From a checkpoint of a small mixture-of-experts model trained on Wikipedia: 160 experts in each of 12 layers.
Below are experts of layer 4 (counted from 0) of a mixture-of-experts language model. Rows are named router (the router's row for the expert), up (a neuron's input weights, with its number) and show model dimensions 0-127. Each number is 128 + 24 x the weight over its row's rms, rounded and kept within 0 to 255.
Before each expert's rows: a language model's description of what the expert responds to; "gets" lists some tokens that make up at least twice as much of what it gets as of all text. This comes from a sample of Wikipedia text that the model never trained on. Tokens count by the router's weight.

# expert 53
Line breaks ending sentences, headings and table rows in wiki layout, especially after table separators and == headings, plus sentence-final periods.
gets: "\n", ".", "|", ".\"", "s.", "\"."
router [ 85 130 133 138  79 113 109 113 108 126 105 112 135 122 140 118 149 158 117 180 104 201 160 128 116 129 158 169 129 151 150 139 130 140 138 126 137 109 107 129 130 150  99 152 159  90 182 109 162 134 143 160 191 135 165 123 135 123 144 164 133 110 175 148 135 139 120 141 117 140 172  88 134 168 128 172 157 146 137 157  91 114 118 133 120 134 124 126 101 115 131 102 118 119 100 127 145 114  94 122 148  88 124 135 119  84 141 144 112 147  82  60 124 149 140 141 103 135 111 122 138 116 126 131 149 124 146 104]
up0 [122  84 145 100  97 126 131 163 167 110 149 133 106 148 146 120 106 154  89 186 124 144 119 143 133 110 156 124  70 132  90 155 101 131 129 141 129  83 138 147 120 149 146 147 147 126 119 135 138 149 146 121 153 103 166  93 139 153 160 125 126 115 157 146 153 129 125 169 114 125 175 119 140 135 117 192 134 148 132  84 101 108  97  99 132  85  85 103  87 130 103 128  65 140 115 131 126 121 130  98 155 131 142 148 120 126 128 130  98 130 106  97 105 153 127 142  86 115 129 169 127 153 142 136 170 125 141 152]
up1 [ 86 154 121 125 110 131 166 147 168 104 126 124 135 137 161 125 156 139 140 182 122 107  95 124  85 101  67 104 107 147 110 141 171 153 144 154 170  91 143  96 146 167 112  95 139  74 140 156 159 140 149 110 144 139 137 136 165 112 133 126 119 123 106  93 116 120 176 154 122 150 144 128 123  96 115 118 139  83 106 125 115 132 131 164 116 167 162 155 110 107 112 150 117 155 120  92 140 106 141 152 168 178 102 108 141 129 123 141 115  90 134 136 134 174 123 125 127 143 115 143 128 115 138  98 113 145 149  92]
up2 [127 111 128 143 128 111 139 130 125 110 201 164 143  90 116 134 134 181  84 102 117  98 128 127 115 107 148 123 118  78 115 129 102 151 161 116 156  74 122 147 130 123 112 121 148 106 139 147 106 129 155 117 110 144 174 131 155 128 136 140 167 112 165 107 136 168  57 131 164 134 127 155 136 131 106 123 155 150 117 122 130 179 119 148 143 127 151 137 178 123  93 137 116 110  90 125 123 115 112 121 103 155  92 146 145 125 150 125 154 126  97  90 159 166  91 157 112 116 102 174 134 103 142 108 138 127 140 129]
up3 [ 86 132 166 114 117 124 126 112 148 169 133 141 150 135 163 132 121 127 146 148 115  96 107 143 119 141  97 103  90 112  87 138  96 126 122  87 154 169 130 127 111 136 133 141 113 109 141 109  89 112 128 132 129 120 106 121 142 128 147 166 136 156 105 124 173 153 126 131  78 167 108 156 171 172 143 117 115 115 108 115  99 128 132 140  79 112  77 137 121 129 112 129 132 132  89 119 129 108 121 135 112 131 124 176  86 143 169 162 151 173 133  77 155 178 116 136 147 119 151 132 119  78 103 164 131 156 160 149]
up4 [148 123 111 122 124 106 143 116 118 135  81 122 106 133 124  90 122 160 142 123 155 148 121 137 140 143 143 156 103 132 106 134 113 178  82 140 106  52 143 145 127 157 119 151 128 143 166  96 126 127 175 156 154 122 127  96  99 133 122 141 121 158 156 138 148  90 154 114 106 160 140 106 122 129 152 167 118 154 122 112 108 169 116 141 168  98 151 131 132 114 135 102 111 133 126 104 127 128 113 131 137 119  79 110 109 177 166 157 120 120 179 128 105 130 142 153 157  96 120 135 139  83  99 195 123 129 148 167]
up5 [138 137 143 110 150 104 152 136  89  96 120 121 135 121 137 110  96 119  99 122  94 128 118 108 101 159 169 143 143 127 100 121 111 158 134 127 105 164 145 124  87 141 101 173 143 124 112 140 159 110  56 116 155 122 143 145 128  79 139  77 112 106 130 100 126 134 120 134 140 137 166 125 154 101 157  85 125  95  97 142 131 117 138 115  96 122 117 147 105 153 127 129 108 183 141 142 143 137 126 160  93 121 115 130 140 102 104 190  88 101 160 153 136 106 162 167 126 171 154 128 123 137 124 151 117 151 178 131]
up6 [111 120 117 130 124 133  91  98 139 170  75 129 112 143 130  84 150 138 111 188 138 137 122 157  91 119 155 156 122 183 109 147 134 167 114 152 154  76 107 140 115 123 116 125 118  93 141 152 134 165 140 149 146 149 162 151 129 124 108 126 137 135 171 109 173 135 114 145  98 147 148 114 123 116 159 162 120 102 113 127 105 114 148 153 135 108 101 119 102 105 145 144 127 190 103 148  84  83 104 110 154 116 118 128  92 100 122 150 108 118 107  95 177 136 147 153 139 109 104 144 101 114 147 134 127  88 134 137]
up7 [128 141 160 115 134 157 102 103 119 141 131 141 173 150 193 172 160 119 138 119 154 151 127 140 112 169 119 111 138 141 111 150 124 125 152 167 125 139 130 139 151 159 178 129  92 107 110 152 117 140 154 108 101 105 141 134 120 110 118 121 149 149 143 139 159 117 127 129 139 124 144 131 132 152 116 150  83 144 150 112 143 121 132 108 158 139 152 128  99 128 117 141 107 145 124  91 140 139 147  42 102 135  83 119 153 107 118 131 106 125 110 109  46 148  90 130 147 136 106 126 140 149 117  90 154 139  96  69]
up8 [135 140 175  90  89 179 143 132 132 150 111  92 139 119 108 163 105  81 126 158 106  98 121 118 131 134 125  80 123 134 110 122 121 119 113 155 136 120 125  88 143 139 148 155 110 137 121 136 125 126 110 100 173  83 130 145 155 109 112 114 114 130 132 158 138 132 134 127 119 132 114 100 156 148 154 139 174 147 158 135 115 129 107 153 148 159  88 141  91 120 133 120 152 139 104  74 137 145 106 141 153 122 109 121  96 163 187  89 140 109 143 109  85  71 122 124 119 132 106 129  78  79 127 133 122  92 158 106]
up9 [181 128 127 126 147 142  84 139 132 156 149 161 100 117 117 121 146 145  69 155  92 118 156 116 100 122  97 164  72 162 117 123  81 162 111 159 128 102  98 183 133 110 113 160 161 105 127 152 122 129 129 115 164 101 135 133 137  90 153 118 154 113 102 129 131 141 147 110 122 111 127  99 138 153 118 135 116 132 105 140 104 119 122 156 153 100 112 129 148 124 108 140 126 200 140  79 167 126 126 110 136 118 108 114 154  63 115 152 100 143 104 115 147 155 126 129 137 100 146 106 163 113 161 124 138 128 127 113]
up10 [ 91 130 143 145 141 139 101 128 123 134 122 150 159 128 173 107 147 178  84 118 103 137 113 125 111 129 131 141 132 131 125 156 170 164 162 153 142 141 146 141 161  62 118 154  82 132 128 138 155  80 156 158 120 108 167 138 130  91 146 107 104 151 126 124 135  82 116 122 143 155 105 172  85 141 129 135 102 115 122 111  97 122 117 168 145 106 115 142 116 158 135 123 163 116 109  93 151 119 152 101 158 129 108  97 180 113 126 137  66 138 144 118 135  73 123 154 135 149 144 126 146 121 147 101 113 132 154 111]
up11 [132 136 123 155 120 136 111 115 175 124 147 127 124 107 117 108 110 165 116 151 129 166 104 119 121 123 131 131 118 110 122 107 148 127 159 117 113  57 155 113 155 137 107 114 163 162  96 115 120 109 103 113 148 111 100 136 145  86 153 121  92 113 115 135 156 153  94 135  84 138 138 118 143 125 120 152  92  91 180 113 123 127 115 158 109  99 132 150  94 125 112 124 111 148  86 111 147 100 111 106 111  80 111  85 159 117 153 128 112 150 139 105 112 160 141 107 140 110  44 105  87 120 155 119 140 147 112 169]
up12 [137 121 123  91 161 121 114 143 129 110 151 132 116  86 112  75 121 112 151 122 119  91 149  83 142 111 132  87 140 152 138 100 156  93 128 148 104 156 178 103 135 146 160 109 130 139 137  76 165  86 158  96 145  93 128 168 143  72 120  87  95 135 141  99 124 136  92 158 118 154 138 109 109 161 145 107 129 120 114 103 138 124 106 165 157 121 125 139 157 123 135 120 108 140 129 154 127 110 101  77 114 142 123 111  76  89 124 131 135 104 142 105 125 105 111 124 119 125  91 159 107 152  88 129 155 107 109 125]
up13 [127 140 125 100 130  93  77  92 140 146 114 189 104 119 162 136 128 147 116 106 136 122 129 117  95 129  96 110 188 130  89 123 123 129 137 161 123 127 121 118 123 180 138 115 173 121 114 109 159 148 114 107 130 124 128 167 138 129 146 120 154 165 116 137 133 144 140  92 133 107 128 100 127 143 141 145 126 175 123 153  91  95 131  98 104  75 168 149  90 179  80 137 160 110 124 152 126 111 101 111 139 129 131 106  82 115 107 181 125  98 114 112 126 100  89 114 118 115 110 134  84 117 139 105 157 129 122 119]
up14 [139  83 165 111 137 121 186  74 109 141 134 107 153 138 119 116 146 132 103 109 145 128 161 127 141 132 182  91 120  92 138  89 127 172 137 134 118 148  96 116 136 169 170 113 166  90 132 148 116 127 174 114 135 104 147 141 141 111 123 104 112 104  74  91 119 109 127 145 120 132 149 111 142 138 143 124 158 121  93 134 118 139 126 122 131 127 115 142  96 150  29 147 117 156 163 115 135  81 106 136 100  94 110 120 128 117 113 115 128 110  92 129 104 133  90 116 110 100 124 124 128 120 122 135 125 122 141  96]
up15 [117 126 126  97 167 136 155 170 129 161 130 163  91 110 110 118 126 124 160 131 165 155 148 106 122 117 108 178  86 129 147 148 130 183 149 150 106  86 134 143 122 111 147 115 140 123 132 105 151 134 157 129 141  94 160 119 144 122 142 118 130 105 166  74 158 118 128 139  96 113 131  77 110 142 111 166 154 125 128 137  91 135 136 103 115 124 163 181 131 129 142  89  87 152 101 111 124  95 114 126 135 146 111 115 173 108 140 120 107 138 100 122 112  96 149 105 107 183 112 143 149 180 105 159 123 129 155 137]
up16 [ 91 147 148 136 158 140 128 111 149 127 153 114 121 115 132 113 148 141 105 164 126 116 110 119  76 157 151 150 102 158 117 171 129 123 176 138 145 136 105 177 140 135 129 145 111 114 105 130 160  78 142 155 128 137 157 154 115 109 117 138 127 112 137 117 168 122 154 131 174 134 161 150  91 115 132 164 158 116 145 118 126 119 129 139 132  92 160 138 108 102 126 132 118 153 164 158 117 104  92 163 155 151 144 137 131  97 147  99 109 157 108 106  78 154 103 167 108  98  84 179 134 117  79 128 132 101 142  82]
up17 [163 138  99 106 107 106 135  95 134 118 159 133 176 125 109 148 115  74 128 140  99 134 146 126  81 111 121 119 141 141 124 106 134 174 137 123 104 117 208 137  90 124 105 156 129 109 135 117  84 165 134  93 130 124 151 106 133  84 123 134 135 100  85 126 134 117 118 131 137 147 145 111 132 138 116 152 146 161  87 147 137 129 147 189 102  82 128 114 110 116 136 101 101 165 143 132 126 101 159 149 155 133 124 117 129 154 148 174 133 138 103 162 126 128 125 142 111 150 150 100 104 135 119 169  64 114 111 105]
up18 [133 137 151 116 128 132  86  94  86 176 138 117 181 165  76 100 127 147 107 155 115 141 132 140 141 127 141 100 134 109 108 158 147 159 120 153 125 105 133 140 116 132 165  96 165 117 160 168 138 155 140 160 175 128 100 132 173  92 112 124  96 148 164 142 151 123 121 133 130 163 151  93 161 113  95 130 100 103 123 135  96 117 142 153 147 109 118 138 147 128 124 117 151 164 131 145 117  94  99 127 149 158 154 102 126 116 138 130 126 111 128 155 134  79 135  77  65  96 101 134 113 139 129 100 124 120 157 145]
up19 [122 129 117 136 187 148 115 125 162 155 105 193 122 156 132 123 100 146 131 121 141 121 118 132  70 112 133 165 147 144 112  82 107 150 109 141 106 107 139 119 117 161 143 152 143 149 145  98 134 137 142 108 113 130 130 129 113 115 147 142 153 135  86  67 119  92 136 103 171 143 139  90 158 137 109 109 115 109 108 102 106 128 170 116  96 134 114 162  97 159 161 120 151 150 131 138 142 139 163 112 150 124  90 126 149  77 125 156 145 126 148 118 143 153 129 177 140 122 111 172 124 122 132 100 126  59 129 115]
up20 [103 103 136 150 106 135 123 131 165 105 163 129 166 129 116 147 130  97  68 154 157 106 123 139 143 124 127 149 132 158 149  88 124 150 125 127 168 102 141 152 117 114 124 102 140 110 163 159 121  99 201 141 157 121 128 131 120 114 149 112 115  86 121 147 155 104 118 100 120 142 134 136 156 174 132 152 134 126 144 101 137 138 130 114 164  91 120 128 125  95 140 168 135 170 126 143  75 134 154 141 148 138 109  97 186  84 131 162 116 139 181 105 113 156 112 101 122 115 106 103 149 113 146 162  99 133 151 107]
up21 [111 117 119 115 145 118 117 129 146 159 113 129 136 143 101 118 144 123 105 151  85 158 122 156 113 120 153 134 115 154 118 110 114 153 119 142 149  79  88 141 123 103 122 102 150 129 142 116 163 146 145 165 181 155 167 136  99  94 145 152 102 140 154  98 150 134  94 143 135 100 127 100 143  80 114 168 184  98 152 138 102 149 129 142 128 110 142 134 109 145  78 163 101 148 163  90 142 130  99 110 123  97 105 118 126 137 130 163 133 138 164  68 124 147 124 147 102 106  76 172 132 115 111 146 130  93 136 155]
up22 [ 93 138 143 101  68 136  95 136 161 127 122 125 148 166 136 115 148 123  99 118 158 141 149 168  85 155 152 134 161 145  88  94 106 184 128 135  99 112 133 141 110 155 133 125 140 121 134 131 121 104 165 132 164 136 153 144 145  97 148 153 112 120 182 108 163 126 112 134 153 111 117  92 109 133 103 150 148 109 119 118 104 164 128 107 145  94 110 127  85 131 119 121 162 130 151 115 134 180 132 124 132 162 102  83 102 110 109 139 117  85 139 106 121 160 120 146 106 165 123 137 141 139 156 163 172  77 138 131]
up23 [156 137 136 189 111  70 104 112 135 192 114 133 145 140  99 101 147 138 131 149 131 185  99  99 103 110 133 145 126 129 124 107 156 177 128 147 167  92 137 111 131  97  93 160  98 139 128 140 122 107 123 155 117  97  93 114 146 120 109 143 145  94 110 136 107 130 115 128 161 181 133 116 134 151  76 164 131 116 110 153 159 105 149 132 145 128 156 134 122 130 125 115 137 158 122 166 144 150 126 141 128 148 120 131 134 170 161 144 148 123 111 156 147 153 129 150 152  76  87 107  98  92 135 143 131 151 103 144]
up24 [112 126 149 130 112  83 115 171 103 154 131 133 149 139 112  76 137 127  78 147 126  79 160 162 144 108 163 121 126 168 150 125 143 139 125 105 145  91 112 133 144 137 180 128 131 172 101 129 127 136 134 137 170 114  79 112 142  86  91 106 142  78 132 151 158 129 178 116 133 165 159 109  78 133 116 137 148 110 135  85 116 119 134 134 126  86 153 140 100 117 136 144 112 139 121 111 121 121 134 135 110 141 110 125 167 137 169 145 128 140 132 126 150 107 144 150 140 135 100 183 158 124 141 117 117  94  81 113]
up25 [ 90  97 161  97 138 123 129 136 106  83  98 141 143 101 117 152 106 118 124 111 142 100 160 132 156 112 103 148 185 139 119 110 168 160 124 109 174 143 129 146 151 151 122 118 158 154 127 111 113 118 132 114 128 114 127 123 109 103 111 140 128 166 157 133 147 142 142 108 110 111  93 128 131 129  98 107 150 126 101 149 135 142 129 146 165 116 130 109  53  88 108  91  98 112 123 137 119 102 168 130  96 137 123 156 119 146  81 116 117 155 106 172 174 175 114 142 127 137 113 158 160 104 167 130 169 144  96  96]